Weights of a small mixture-of-experts language model, trained from scratch on English Wikipedia: 120M parameters, 20 experts in each of 15 layers.
Below are experts of layer 10 (counted from 0) of a mixture-of-experts language model. Rows are named up (a neuron's input weights, with its number) and show model dimensions 0-127. Each number is 128 + 24 x the weight over its row's rms, rounded and kept within 0 to 255. Numbers have three digits each.
Before each expert's rows: "gets" lists some tokens that make up at least twice as much of what it gets as of all text; "mostly gets" lists some tokens that are sent to it at least half of the time. This comes from a sample of Wikipedia text that the model never trained on. Tokens count by the router's weight.

# expert 13
gets: " the", "-", " by", "=", ":", " The"
mostly gets: " by:", " Genus:", " Robert", " John", " Species:", " name:"
up0:150117112124122133142090145143119134143139133158117145123063121157139147109126087149141113189163111116172095075135108116127158136137122138120115127120120169134144129147125170119133180090142158142134148112102107118146151122127120126148131124151126103161152115169115159147142125119154130153180130151072145136142115120167114114159085150136155159137168154149134102121122135104137168129115
up1:113102128144098087161095106125137131122106146138154092126095140150140112134162140135108159120131095168069122129128121109158102133131125129175090116113100091178102112108161134152137163145104144146104128171163174161086144096134144089155162114090146156151136143115125165137131132137098120162086148127129140127154146160142140147126117103095128101128106141168173117112140144164143123093081
up2:133151120161138115119105129122136129081119112151113090122141126106110157167093157152107105147134162143125079154095109124099146173101142130118118159156098105139147114135104158128140128144119139111122106136115151148163123155104129096167062140111086107114119137078151125100134140085082099173089130134145106147061135115129089124133122105132111075130143145166118129163105092114076097146119
up3:105102145102110136109155158137149147122107098160147147151130144083134093141119197154114126115129092142130127148105115147111154123148164130139155151083122136142098144127097162158124125133091100160078124171096112077160136135149138124152107113147137091085105095111140150109132127139155103096148127131124137110129137056118133122122136123109119121070119108088093142117118107119122128102178
up4:151116142098101133139142165111133130140103191144129107131084122123112117135137135094122146142121111136139094114142107142095146113143123158094140117130150103129121101094160121162141123122089140151143114126124117133125178131189137128128144148158167115107099055138096115116097166120125154165108134131094168096102154080132152106124141140147077106117151127114140099148104119109124102170125
up5:142092122109102113117106114096118145099112165130156089173130134145140149134141122105120114146098121125135127128153137132118114108101176147117091129144093150139133111133123120097102108108102120131111108148137173128166152116129145119157152137117107137111085161148120160110125103074151131101112124124137133131131144156148117125154126092129126089109103121139142138155085136139116122079079
up6:091088139116139120188145083145056103191028175132141165198093157129124121161137134102128122132125134169136124139163151092119135129134080141113130092110121111119147094105139101130139117115114145150128109150135079136145131125119116151110155096177117115100155119154113101126163174119156110132166134125083102146115151145127102116136129129164132112091113119133090122141129108135148116119097
up7:132145125124102083121166131126138143138116148164137138172139109115117095084137138128153142134137129103147100133067136113129164143138140103124140169108087121144149125092143135128094140088155132152127130157122099131142141166143125161120131108127091109101131090167128113150125193134105120122127132114092086145128155120116123147075146178093111115092088112123112101082143110095115090105085
up8:143128137139069110093102173137125141057112122170125150112105123150149136114151094122119103116116123119141137106153148117093126171100151154122066128146087103131099094093101104088137106103111127088131129134107149144111144116139089147109135134184103127112158162163114137126145118116126124168163106167102170157168111120148127140133082156113139100151137124111105116171140114121113083140098
up9:159131130128083127108113109131160154148106183174133089147091126101139136109130130130130173155090129096109111114127111067126119128140158141100130125141148122127130128139146112126106150161100150154130140163109123155112144150107139151115086147145153119118120114169079129146143158115156121117104127154121120130141154139145145106079130177157153140121114164152146098134122090139114097095164
up10:138085140129090147119112131128135141104123156133150134154096136132145103114105140104114094185183133123097126169140098090109165118127142120160107167124093131125140160154183107106155153129123112123136146159174109135141127153107143115124118144163112133142144163179109076123088137138111123149128151130102143123093132143093118136083134094149149108170109129122123153093144087124108127154114

# expert 1
gets: "\n", " The", "The", " that", "==", " In"
mostly gets: "In", " However,", "==See", " They", "The", "=="
up0:130160178110133126114115111120113135145107102140129143132096151086149171149145124136170177139120137108133109114111118166095159154132127147073152148137100149108154117145135114128097144127120129091186152116115130125115134168148121127115159165084114139137131117137063168147091127082123121104137140157114128166148128096127086174153106132146109134069099177128164123146106127123121085145135
up1:121171128138117125135119097143132131111133125151122119155101168137089141108175134155144130154095179102120123098143151156131092099098158117138095102164154093124124082085138138159152137130105119120122146156147120092150124062126097146153116126149108137133122067122161100135110096093111147137119108146155107116151149124141112146130104147139117105170176154091100109109111129121128153117122
up2:157129131128096115128131134135100147114141164161138158121106141115110127170143148058130105181125149130102131107123138104135111115144151109136055135139094129162136161131119087163159085100131110151193165159108079113142132124160151123132081144144072144156101086130115122108121117078100156132145090125138142151103112145158129088091141156175120096134105143057127170109067076100136186106130
up3:120125129135132121138118179144139118141103176154089152114102163127116150109112128080112156100156144119104119152129117145183111139123109132119090144088127102123118135115121096108124161157103133128100118064122135103121126140155137104105097129124112140143092162127113145171072122050123154113150154203121087094151187159137172140125154136131088127143133122141103144108109101141081123104111
up4:138163126133115131119127142138109144078130134116104107128111114144139105140113137130130108130166152150112103142131130117146105144113147137153083153134134090173110133156145106150151106185145117105106121158122107107131142162170085173127160171150169091155110097154127083158171128107120135098116123119150152130157118147112130092082163132100093117104155150127167099159104120119145113134127
up5:132134129137112134127141121103118120123122139173119086139137173111136151144174142156125167126104148120142144124121122159155124112153136177135132126155126141124126090103119147132154134110132174131124126144128144130136130159151106128162156130119108061129139084124124126114146096116161123145120110152139133101177151124124099099134142149113117135157168134105149107118086093078087137126089
up6:062130141127103133120146123157107113153120148130139115125112140133121125132149174126134110158146144154091146108121132182124139105103167143158109136154121135121143123118149128112166106097109130128117144132140132142117127136162116123123131100117173130149101140115090141090147122123095150117120107124152118116149149116151132094142137100161123093081111116102134134121100112105137177152135
up7:134129108149118115173095127111078143142107127166097133108090123095179146121142127134137135128121105126141132163138103166144143125155168110139156114182114084127082135131123143126114109119092127107131155168152150172138158122147117127126127157089114121105078126129133132174110104132129158127107145126135144131118127137113060129142100149109125140135141127141160120117140092111151168109093
up8:117133157108113124130101125081116134111105164122102125141132098098076134127094128115142183118138068129124132131145116147120136118117190122153108146125137144123148149104123134145137145131137131103146143134127114129122123136106092180123126089103141094168114147151097143104146145136130122094146118145135104182202130112133107124131127131130138120087118120108120138122130148110110156092149
up9:140115126140077128146130164114135154132139138141140121097163139095103087135119152119140158090159158084118152138083162109136160135087104134139117168125112102116166134142123164094129148110154132130131171137138130142147141127151120099188149184135135067154113100147118123126122134075114145145093146106108122108137145139120116090123101081162111132135131163123095093107101138125097194110158
up10:149138125152141125148115138141112121112147129119167092118132149131116123125110149135160119168087162113125144070205104122168118146147141088096081135111096143171096138152094156140134114154149120113110130126160116130156187146121104139127121146137110138133103110125141120126122114088082179157105133168108138118136135129144138113143132146123104115154140168130126179168101119132123172152138

# expert 6
gets: "\n", ".", " as", "s.", " ", ")."
mostly gets: " ==", " ===", "\".", "ed.", "s.", "ing."
up0:147171155125131123150116131114118126129079095161169123093130122170095128145095129098140116138085115144165161122131167150159101165103091110114133125155119172142117145159103112133161191162126139145123187165115135123135132126138138114135146151104120142122091161128115113164063132079128137195098121143158141129138141097122156120165120162178128127120137168102169109181157101130124147151138
up1:134159158141125121133152107122129124115120105104103152106098095162145108127175165109147097108126124116170068111110064126146175142173151147193110140117124102198149156140129164119103096146118124137147164128161135153151134165144124149172122113125109100170118101154087077087130116091128112140118113157098155165134186128109140114109097123166140119099102124166118121135149096150108121124135
up2:141140145100095116069090147121129170094071160119126155114116098086122136162117125145093134172115132145057164119150128159107167140078154103125137155138112118138075129131142125159088122106072127156131125114159134098160151165089180133134126101117095126130176131129144124145081127186093104121112120148139116155135104134132143099135148136141119168111103111121146115124120108121112139109109
up3:087145174102158107151137138072109140181096131113050115116134140108095105144135185110142155160061160137119130100083097170113150086101118136091116105128140142138130091107140108148099116109115097140149099143160132138139142149180122097119150136111131146117122115108121169092127121112133152147102145146090184103112109175132119127129160101091122107126100142145145156129093121097143128151116
up4:148126097166145136134107139123121149110100148144144111154186107095142123109088089103159102109148128127144126117104145084146129159150161101112115103137122114115152143131124097110131140133133111130098169119126116104140133181116107148140101105120074128147129144154140165169154134130124144143122109124107111133088151132126132116116113153100111135088103118171159101132106097162122113098117
up5:113166153128105115133109094107130136152105122128165097128082110144138129112156104196115137108090162135123122117165151118127153145141113135124093125142154156098125090130125135142150079127118140113124094154156134137188133108152169096139116149138162112126101104083131159202167174129097137162106146117136100130140140159138107168152145086139123127156142107110120121158063101081091107129140
up6:135123096133108088109124107141131128153134158096137126115131109167094117147123124149099142111126141119151088095090114146103139096138098167114120095090161162128161102081141158061131135108152158108114123148146142129147154136102072122128109142121131158129112120140098137121060136133112098120117162151129107103136161118111120165098142160102137112105074102134170148161119128131137139182141
up7:111170149149125116142156111054116144118105124101139116128124112133138152172075153101112156123112123145113124114140133209102120160150106154164109163147088110115125125106094105114132141132137137110150135159095121124141132154130128134103130141099137103152074107145117117113128118098117139154154142143130142133179131144138123145094131137137102143152134112151196142133117135124130123159135
up8:122126117126101115162126139128126146114105176145152109143114114115129111148134115133126149126125134111144097126120094133110121137184188117145130141156073134146143135119094151101151108102149119136113110145088084157139147116131118133162152148080174086095105119106124170154117126145105104114094103111140086113144145149103080103103136138118155133119118160119135127090087087095135123096171
up9:143152119111117110123118146119132120068103119145105189120132142111154145083086141111136132123140133148104138093148127131088145105107146133173140138113074139143150099158130112132143196145067167113108131133121130126143137187121133144125108150104109149106142101181121117137100105144128137122113117126136142137110129109098148124115116121143082142070117114128126129110126084130138123122129
up10:145118132142128110131094123118119098109111150136101137113090125146104113099143153094118102158133123084134118073109157156109133118139148083155150109127128141139158122106119157111137118141128145138104150159179111118145157122104099148081104145111103153159112169110166121125060121135086125113109149097144144154144142123124137095078191163120115132157123129125154138121171148131128092118129

# expert 2
gets: " |", "|", " ", " to", "-", " 0"
mostly gets: " FW", " MF", " 0.00%", " DF", " Turnout", " ENG"
up0:077162175158100150127140123125114132148107124142115115138148124100060133167101150107155167147148122152126133141118127199074129115112134091169158120143111115158129120157130144150110130122161131108106114109090072117123127081125132159139144189153111137107141115124117091112151142169127147145116125119126153113119132134113113123135126124125132115117147137131166134169117069101111122163140
up1:159147114158128125137151148135118155165119123130157083156101147109172094097133133093117131116124131115126115122130128107156165154158139108176117150114086145146163125169152114172138146110144127125111134138145139118121156186126108140112156106136138133153134094089114136161089142165112130097129116108118165124158155122172129110111147155105118091139118103123132121132135121133124141192078
up2:105129166129062088151078178125127157092132125128089111138131109135162142079105135156206114129133133172129162096126121111068156094095118134122110098108121101111154129092133136149113124100129128132172100169151146113155162146130134138121123104090081147132137106153117113137132139077163168134102176135123132122114084133114148119152155139120109106138154087161117084116084080144093139141111
up3:122171121126103092055128124107125156113115109150169111091097097083175162161131111124118117157070137141090129125134119078109180134110118105162153094183151103085124078092126074118186153142102158096125152089113099126120152135154116124139154111149117143158154187126136144193091129087111143151152130129150122147082113126160096145147159124147138167121135147092111122168129117135126126130119
up4:112131127132133116112130141118114133119103121128203149122100138127116152114112131103095127113105127126081150143132095130128155123153157102141107119140155125137102123094154122108128139122130138151121137123133098128127124134162139144152143167076132096167127131150114124130107115127138179132121083137139112116166146123086099127160102110112172116105132134161117151103148112152079115170145
up5:130136148131072123101096153115110160129121141180096183134094167120160148106134133137127133112137133075131106168095130118127101141129142146117131157143121162131101120105102154075104141112100137138103121128117130070118146142141131131106079157110139072104144092110148120120088170113108137119143138126145127099157175094126144140121082162118142130128111103105128072114129135106137147101148
up6:146126138147098126129120193144098168196137148141092149137111128094137152193124157140143129144093125115141142163126123135077123136092159130073123109081112144139127125087151146158113122161096115123120135128170121087185124133165087164122140142090175115141078124141163120112110117126129132111091159136108128142122101116144140110119156138134115126104116149152102108174128130126135132149149
up7:112113137158118082137093112137163149121128110152152122117060141121154090103108172133132146146135145115144139127075087146109167115138196152135071107125079137135141131163148109103150136128109129093064120129127144134138140177128116109105120137118078120133110122129060156104153162108143136139160175145091108131158151094104120098163115088159121103133109106118121129076121112133145149154121
up8:122128155133119108112079198119159220104121135147147131127092145116121076116102171135138104086149133124140147111169136114133152131118114133120107143135091153130221127129141107191166101112101103155120117119168116122155167123129103162120108092155147145122137130120123109128158122166160113138188149148138125123135141117101135110092116142130137138133123109152112117110079129115121111117125
up9:125162141104125118061124147076137165138118150133113136091099124101118108112135159132126113113136105056128149146102128109099163172104114170138129116150123089125143166124100152136159131150140136140109130102150131119150159166104110154084157155141103139136126105122110124133121155143120124134123140124104175096096124129135166107068119068192150115167133144118124123190155118105141110129121
up10:114138153133137140149164069062076126147105073103146123131115120155136138137120176086105145101140087130130140147107135163124126108148134140128103135129138153142123135147100146119163102136163139121090139149139133104144138125139134149108139113086132114085134105127152084129116103139080127126079135095115142094171162117089147135094121142105120138174060131131113118084157088131108141119091

# expert 10
gets: " the", " and", " in", " of", " to", " for"
mostly gets: " during", "In", " after", " between", " until", " on"
up0:172159109148104124137105113115106130112144158122151143154115140103121129078121103132108127117069124102136112095140121139124146128161164119169086075153121087114121102099143134125126141113058112122118142132095151157121129124129142114150097121112104130095087111164102138145120111104121120112122143156159143162135159155116106130117123122121113081131131147139076194111127087124150142151158
up1:096110152131161142106150126125138113107130134107122121129154126106105116091132112136159146115097162099083128149122140123101087131120145142148165161151109136113158119130116106162149115126095137121118156137101150126161129179111116129132110134136100102106116116106155144174153138083130125138126140130128134087097142118136117118084147122129164157140123147113078155141100106122133113144127
up2:136163148139076110154127112128097135090125109103132062122151097157074137152139114143136107141089133120090112149122106137126136135168143115144115133115127111098128113129136125114107122124096151104099100189121029134121125127117141129124136130083165125151109114127080152127186150118137116130145136088100130129148135114098088153129066126135140117088140126133178177164135113117113129135119
up3:106174138155132127157113101108116133082124072104150097155110127109142115130152105145176092117091118079085109107142096133076119114187137122161134113096132119106106125163157152102136146149113140118099106160123120147118134118135112166165115116135148149123162088134127150091135130145121117145161108154088119181146144082099081116097107111101084130130081085160156111113105139091094143183123
up4:141147174117153140125136139131118122131122133107139125135119098143118109168161122076132129152114171136088145106138136116135093131130111130082150153148138111111103107139117131121163169176134118139144152123120162075146121165160110130115144123166143106133132086142137152101162126163156139126135127133137140178110120141114114171170147137128105122118119115112129112174120105125147146146132
up5:130130153144113152106127186096108146124102153153137135146127091152135095120073111087102173126092114125127123166120165152125121128162107112128145137135084158111091100100127106111158139171092105118161134151108119147140138135121105158118127094157183126135102099113099150159098133141119132096119133126152151148150127134108147131137121120092131155103122135125150128109139156121080165125181
up6:121105147129144125104121122117138128143117137103124139129096109122149148128131142162111165149107118123133107104103134135129148107176137149163122127128083122116165152158114122088140098119059115129095111125111172134152137167150099182141164099153103153117120148078156137119133145096123133105138101145095122134130117161141099138097145085111143095138102108146099099146133173134109096126055
up7:110114147105122121111152127109118131073114142135152094148090168126140151182125107128166134156115103116154139115098123121098167139118105093140143115101138145135113140126130150149175131124120178131123136118107141124139124119127113137139092103139158134107116083110143142125106099118146135161170105138103123112131112090115131144144109118108099169113106159127094152142169102145081112123115
up8:183140127147102119116116127099142139121102113132138122133140140143138131098124137116123167143135127144121130126109172138151111145127155153157124100126128120161173128128151138156128124133126148186083134171107150136137135135114151146124129153146132127100135139146074117154117120069114122126130118123139103106118114104148145073092120103129107117153165122124125125132127118122094152185117
up9:107116133104101127159130126102131139117120132162145124126105144094128131103117127129136119129129074134097104115127139142137083119119124103126135157124127137141113145143115145124166112146102178123104118157139086102099124102150152108147075136153101097168109095148107145155134131086071161118119173134144119148139134140165134110120147143144129152122136115085143115119116109162122157140179
up10:118167145127144140107132099104153123136097110123119123138128163084134114153126131100130144163072118103127111085118124172126130120118139146200135140113102121139113137127134158069168148122156156117094161086118153119112131127124077159140134152135116106132145071112148082127128160120109101124104120166110158140138122120152100132120095142126113156115135124096126113132108135148129131146120

# expert 9
gets: "\n", " was", "-", " is", "|", " "
mostly gets: " also", " been", " not", " very", " is", " ==="
up0:095112111151142104101105121126139160093113128157136130111126110069158108148153100102141154125080128115093111125108117089146136139090128132137131075111127156150104094105150131111115089142066159147120140126151088139140142127117129131128117136116128093145120130122114123149107133112092168136094112153115134161122130087086135126161132134072128164107169096132110156130156125074065112135174
up1:121185132164139129119102140113139137109105093130164104124079112142124161153135136120158139103130117134134134102095128124128136149162176129141121152083127131153121164161109147142099136108155130084120118121126150157139142153124112128099125159107137109163141124147109144099082104126096137154100125115128156147113115171118154130078154108114107126078142109130127097201104097109100099127122
up2:107156116124102132134067124146117126109104137119119142099133173135158138099138106072119153144119108152098117126054139117126144108110143128107128093113128087175111118120126084100145138105127110120071163149128117111131163118112107125175104125097103120160119110147127093098110123146122110140077113115129098100171147122120088141151145183151146108153106128077114091100155125111148184133101
up3:141131132131148111120147129138109109101128099174083135166102145100137108108164145080182178167093173135125134178111109179132096123140114160107079128057095127143138103124150117115132088140147131140135121123121137094131128143117132162131127142152121130138128142116139131142127118145157132110087150123106156135158105093151133137136139126137071164087135098119106137111155130130103150196141
up4:150164151128128142193121140086099111138081121126132148139143140117104086140112124130178158123107102157124130102147157138107136117134120153123104132152122142102137110104134104139139106143082126130098125087127094122125115126127154139100113092114137124119142094171132115116157114137108169139102188138133142122139097122114073122095104161104074120176106121156118141105121153138083124111115
up5:114151123118113112115114148100103153126093099133138124134148121128165108143140126165142116109137146097113137150162133164099125118125155140138148099153125126193157121147182143112107168130072171115116096148122117139148148103140098175159144140104131124119156123114129153087113128147106096166125145129109167115168137104117148178086130115087127104121088101121138145140125119122148182135150
up6:116109120147083133123139133150118168135122142145136083088150136139110139143162112076156151097140127153111136147130161129149105112146142140120107095100128137125121097170094116097138140130103114118149146129136111145125165123150091163114076121113135140138098104162113122101175129141106110114180126119152132145146140102120144140107136118114141111117093097126125137116175138104096114064151
up7:127144132141132102133076142102116127110137112136127149113152135139095176121123110140127143192123127136116140156114109159095197102152107107102133119121099151113149108112130114123147129137117177089133122124133148149097135129104134107119118112083134160134133106181125139094128117083134118132098154133151120130127099150082106133101125135138119127114103132093176118152096161125117169139121
up8:101148143152136101124135129119087112110121126083145109129142127115149133184144107140118156105078121080089124179120136110152099097142151142091143081109148129149098075108119090148145103111109128117146138131131174155124135089148129132159142185097102176106131113115101099135147112067125146152151131171105125105160173136136143132178127090115107081171135115116162151131109124098126144113131
up9:121141135176144128143120181128119138152116154130058135149116112144112132175123132105146100170137097128079157147135143179122132095121127116143102089143130101143136106119121126142105120132133129115160152133147075089153127142123085122120108132137171154132130158159120170113161124132134128110137090110152132137102140128122131085102088109100105165158167121112156095141072137099128131131126
up10:132172143149079095099056176132075174121082131151128085117108191125148108122111136129132112136121151124137099158141122149119138142139121132089098118140107127135121107180162106143111134121105143098134127146150108158165143106131136163140127158140149138172163137103127148096099133133154084141082130130132129138136136095096127102091146125104141122135103136140139145088109113125114164160169

# expert 14
gets: " |", " a", " /", " was", ":", " is"
mostly gets: " ft", " (1", " (age", " (aged", "°N", " c."
up0:135133147159121122132107147152144126112113164135130082177167113138122104132119160151166139109104091181080096182086147110125126140139149119114138123141097117129110142166118134112091134145097106098145146130085111152190132072112090122119126131119076149116134133133129154091132116101109131111069103143129111119145110151099104134102119153109084113117095137119199087151123153110142111103117
up1:157135096153134116116128130117164190103124132158114126175105156127163155138129165116123139089161128127141138166104157145165103132142095114149082133105146146116128109148137101140151137128123137110144143128134109155131158163132125155153118159141053145148148150119121135122148123154110140098135157134136150135155113097114123126100151127079136139154143116120097099120083119150113140122124
up2:139093135146111132180098167128098127115095195135138110137094148134130112156122097117134136097118134093160116132115143131149134128155158194128064094143151139119114147117102093140171136134131128111135131126133110120097139109146162118145163131162145087117127127122078120141161169138156140095123167151106163111147147139130153118105136127117114148140152108150142127109129106139131136140118
up3:061118124139121093108093160138110167058121154186145103131148185126167166186095122093153136086129155129119072146146117103140109149098138134134102114137102147161103109115123140078103159123130136120130180134131148131158178132110134120182139155099136120136143143126147139138156116103165151115110103138091141142157103144114106114171135135139152115084101104140137102120143163124080108184139
up4:163130154157104127130143174102136150140101150144155104146130129117151134147161136082124104101139183128133138131128152218153099148146154162098138131146096142130099158050086125104136138118140138076144107105094168105176165122121125126128148161089137151123104147145072136142116151112146090129145126150135118178155151102130139140119152090113101163102145088168107122143080126131131124149129
up5:131139202094152118158100117100124154140096096107134113130148110126135113103138147120131146124139120115163124133165150127101121154154144193092123147153138131141116129135115105134139142136082113116129166128146126131105135120092115152130174180081108128136089118087107135145111139117086103159109145109077143093116131133136081102108129143118170145173116124160141113103128094145088143100171
up6:096118129158148123121114132112092137104116155154171145163134117126149128110094106146100124160081114144151133120133121149117125138130138125108142127118166140150121143154126134105140154132111159120124086148138128129157125121107109137134160137125135160138164132106164104147088173112123188097115108172136133116177153153138083119161118152146128122146128119129187098179151109112148133122162
up7:118117154138116118154139120144138147170118143132154165123129133135129108128146140100137108131123134140118099115154119137077152104181127144108142136091131138141097129144135135097085136082127115092133110163132168137128163105124147149094131137086128146116134100159098137133137125121072137130150122119147137122095156141122106162168118146119141104144093097162157106146114127092131091136130
up8:130105115118140107140145141123116122090123144156192128134129138134147132144075119104098116147148096161112131083102138131113094131103152097141095136162091118136130092130131126156132113089128177122145124128146162108162134086120130142132105132144139139138068095119161083158128114137163132086135108188111137121095146117105123160132132167081106121101103129146145125140111139117156155049132
up9:119168117117138115104098144110134130110112133131136122151141138102089118110115148112120174106122133120085132130125178144129159176143162136099131147086062160143098156141119096096119123120120167084123094130146129167125164123146106123133130177103128141144140167140138108140138158141132112122093126117113136121142157100094093137142126168100072114129138106120093114117126114131076125162108
up10:148145120142160146091129105102126118159115129096112112142122134114161158132090137136161099119114149124182153094142109106117151121136121156114091101135139135154190123112113100138137164142124131105129114109150128111133124151112114137147153111108127138157126123127076131109146139091138153099115135164138103121091173145150125149142179124126119153121158065132110144166095134136116136121113

# expert 12
gets: " the", "-", " and", ",", " was", " of"
mostly gets: " being", " including", " include", " are", " were", "\","
up0:145131105157156100119064114112092130100140085110153142131149112115133108139117127118133117130157117095146101150159108137127145104144158135121143126171125164187120115137145082128103087116085105122129106101126127141114136151132136150181126122078138129141109144134136100094142130108129173139154129179074100124125132117147145133090118145087060117142155129186169128135100097133096122118069
up1:061133138147140109118121121123131137129131176136138111125099136119120141119070103165116132104114135126145108134085135136131130153169138142132140162099105119134114093051137125101076114097102148056135115139136100128142117090160092100168112153093131126132088170092130130114101156099097104158117156139100124158150124157099117137126110118079092088136163097133122143129113098130158116103105
up2:115123143136095110130123133123116145064109127161146114147064107101145170132121133116100120172125130141139096135142136161148161140141143128160100108130109112156131131090120145122133117093138128125123152110142132153125136133144106121144078139125104126167152122142168112197105085092140156127111121127139104153177166121106142135112162084083105092123129120117096119159149109143096097129090
up3:112130140131126120116137131100072122146132151148079132139086162135139157124148131177144136178094101110134098107125154140157109135141092129122122109115114114105092126109123105112142137110115109091117137120124150158127155127126126147161171142106122138108139134108116158132110152144136116099134183155118138111104155117159100105118157163137150137135138138111147120111122162160091132087129
up4:146149146124104145103089091097158137095128095147133110122120100138159123159102126149143107199078070177153105096059095094114181135117140130149136107119093138090093137130139114171108133125089183161146109120118141147165120129119082128113094141132135125125106092131100168110120115090145159136184116134150161065108141140067100104157143115079096105168116078159146108133118100111115098116121
up5:105129166114110123101103117121113148141111152137125148102107146141112169118149160137146120205082172143131092123114112101109112138130130131122111087153158151133108091128106116153114136129104129132110114127117175116177134102151104131107101134144126096158135088139108140163134170144128141111136158154139141106132151107100113102101193178157130130161107128170129143151111136128113133141100
up6:102123178101115132079143123117128137113116132115142126143092098111143120118157125144105130134131145111155128071118153108101152129152132141126130134138104135164149124100149127133170082084129122129114132118088162104153151113155093147087071146110132156162089109072105111174141146161129161116133118152120129115116141080090108087091160105168186142101119143140123136086124131156140122154131
up7:086112126107099116121146127107112120083122120163145148141100141137170144147130131100092147159151103148109114140162127110106103069139123138147114106078098140158137117119102127117130090157102095169141123158125147143160138122129075120127147119145078107171113063140125106149147083121140133129120108174120145156145134115134100155131135119080165101166160139141085105127144127128123128094082
up8:127134138145102151099120140127094122089117129129133085132133131130103138128116142112138159118088099112128110120105098187136130116134133145143142142126050113162165132118117141093146122140100102105081165119141122095115133119127079120112116126112103126146136140123139134140125144105158138122161107111148163153173135093161111149099136123144129109114109133137093166117126103121090127117119
up9:096133150142155136120108122107094136112112085113121120123098102157157139123120134080167140096116177130143107133091113128106080114191077104116140111095126140105086112156118151125132122125136131108145159107112130164157124106142072189097109148136133098163143130112118124123131103116127151123115135146114131121136157109138093101116116151152131110157090091128119093143123127127106176125175
up10:133119108138138114140109138132093122115107134173134157128118125101123107149111099079134149117117104117132142122127119139126140089156138099147122163136114131140139150085090166124074083131135110184136080145154135101161148174131129136172137099089117142167143102145095179143122125116099113099116122151163109104140124153144114176112083141108080138109075129146113084124131076119132137160129